config.toml
n_layer = 14
n_experts = 8
beta1 = 0.9
train_tokens = 409200000
steps = 3274
Below are experts of layer 5 (counted from 0) of a mixture-of-experts language model. Rows are named gate (a neuron's input weights, with its number), up (a neuron's input weights, with its number) and show model dimensions 0-63. Each number is 128 + 32 x the weight over its row's rms, rounded and kept within 0 to 255. Numbers have three digits each.
Before each expert's rows: "mostly gets" lists some tokens that are sent to it at least half of the time. This comes from a sample of Wikipedia text that the model never trained on.

# expert 0
mostly gets: "H", " JPL", " Ge", " same", "ind", "V"
gate25:183082108128157154159137092148201123096101142121108157131056135124150186131121119138147104115147176081069174089147181126169156146086113160137149183164122098119148108080197146096096108148176120
up25:106135069153133130136119157100135146136136149111186116177120137133145140106121179138189092147142055099119080062128103143087141143087182100177146106119169102106130091182122087163092109161153154
gate26:119022074112152108126119066109206103168113136119126083115128150116085130109152115144156128117137121123107095128173151122067101163141174077157152175126112119115144114115153093168148163074108104
up26:088139167156132100168097161163159120190102119121144099144119160129131142114100155142142111148111096124140113152086166085102131101179100100104124166140061112123192132136149142096188138129111107

# expert 7
mostly gets: "ina", " mi", " men", " MPC", "See", " Award"
gate0:130108077129149149137153140106114131141093058081093065198179157166133151188140139141067143130107120113155221148116116130111126205120098106175107129177100146133149123102129163144101131155148133
up0:141133111131136107081107101155166130155179121122096114121109148097158150118152072089171124113103154104120130102131173101113146100148118084065156153168145110051156145146203136182161132166126080
gate1:143059123152170180102153148126122166116059114118134172140126100145152151120119114098137170085077115074193147066133127143074156109154084089112195137092091176053108160152071092164145162158123113
up1:117169089103170090156122114184081121097158137099105125167090114133107198141028178157087119126105195093095142171177081131139127184102123152081173137193129137193128096124175103168100108123129128

# expert 1
mostly gets: "im", " Is", " am", "Al", "ag", " min"
gate0:174101156112136121107136136055104077133127155135104112171110146163170124108124128115152093048098086114182147221076147121119163084188158105073194126158156106125185110130092143154144154123101153
up0:155190093165159143107139114139108169093169125124127062101175111147154179151157096104130150097113141096125117061096140117091157152159164112137082097185166159114114184149109119160133107144143102
gate1:125114082120136147133120076255123088135148136102103077150111133094155166107131119134103138105139130130130067141121093198142154106109133095157167110115139110147154155130118110085128106076144149
up1:106106115128137137075139103155110144105078126128123042161082101084093150109129085119122111128127160123102101161152138112127112136105172106103170061138139148133030105101185108055141168150134160

# expert 6
mostly gets: " when", " University", " century", " between", " During", " during"
gate25:103095096108149104122088103203178123119093122110094110123115130126165078130144108106122151166076113143133143143125137124150125148209077113151158159093110145089072081129139132119195137144112153
up25:173135092130136113041125079150142085134106219083162158064138147106132132133149143105161150136082124116144108116103161132156115111070153141085157148174102132114114138175079155124145139175080142
gate26:075153133174157175097115098111158153133145107229065123096095108112133134128094134127161118152122138124194160111179129125181191111097118129097152138132102122150111195095168171071089159142158038
up26:157139100106096142156105155186082126095055120131119060100194147115130207126113082069159133123097168094168132079081087110150130142075142155131111128096040137083104135130130120093136138132098143

# expert 3
mostly gets: " and", " to", " with", " or", " their", " its"
gate25:149112113146113145132142143099099097129081133130105124087136136122115055132184152136129151159070146069171092123153122119112086115151077164134145121183173115099116110114117161151147097160078095
up25:112083129137134138072077143183140177108158110103141182127135107076167152161089159085162116129170071166143078148115154139122101116104064135116107113081140130194165139142121154087095144133100177
gate26:136106165098108103110096137142121057136086124139070108115125122099078082170122179150103160107087120081066124115201146142113098112081131129106139122182101094069102157172115090084102148091158156
up26:202159101122062148108106086133113115127136150078162145170145192132162126163093065103151118109094136087065193108141137145165153137133187115169067086129121190121154125072138184140123148080165103

# expert 5
mostly gets: "\n", "|", " |", " (", "′", " —;"
gate25:075194082040103102149148106177106122104108126142115119143133139130149176200093134187135210134124134121133132111149078139141087110127138125165125151151130118159110069109196121141128149143136089
up25:122128115131143171190103125157093130151111105091168163121114112144080129090133109147113122111113169098083171171109082071059067068083137116120092161114167158154160155100119126098146130104100131
gate26:115160162165100112023065172151157093134126157123128123170101064104160128174107172144144131121049126082147144162136150115128131135136152133138152145129067124105103134174137075121109147132127146
up26:186170150068104149180182124100117100106071107073152190102158136163132219120130140168093123171149140067103156112098117101105156117181122124123130120173167140177118146087191165135132119178100178

# expert 2
mostly gets: " K", " J", " ==", "U", " U", " St"
gate0:139098095108107095149146113129152091080113122136078145102107126086087149168140212094163082128070073171139106153157138133065168183149101116106131115125149131125089067152089136015187124158166132
up0:154119111135124163105164128062111041103168143131133146083215093104134144147116130077165145097112168109114136130106183157064127155137161112136132156145088130125100112168117129162151132120164126
gate1:159107063092149148141123174147152062063132170138073134109101146104158143102174104124146086109128147126141169083106114177154112099139128130109140141088127129119162181111081132111105110075138060
up1:115129171137079141052124113164162185151101113144170150153124122125156122180101147161119130154121122113154160090133081132161125026122119140137078136089106104128064133046181078133135088144165147

# expert 4
mostly gets: "ton", "art", "ick", "ock", "son", "ot"
gate0:152102098096134164127159190089136124084092105145152105117208092094152128155134177140073111093137132073120094137131056123135137138215143122170144122138135164108117131146130115138077182097203141
up0:108140121142097111112099122101129123177162103167140111061095123150170162153117112098119125134155087101063100140114142169118147155141130092080131136182243153083124183134158137188086107109113190
gate1:132091112109150122066153150170170115145163057098135143096074123110155132111139117131139116132096162119185182043159097156093166144136126118127076198105104115105098144089178102181099130109124111
up1:108125131094161105136097081137110124142129162155163142134123109134171106106149207096136156132085100136095179120085156124125134170100123105156117099172165107136171177092186092204133049170163203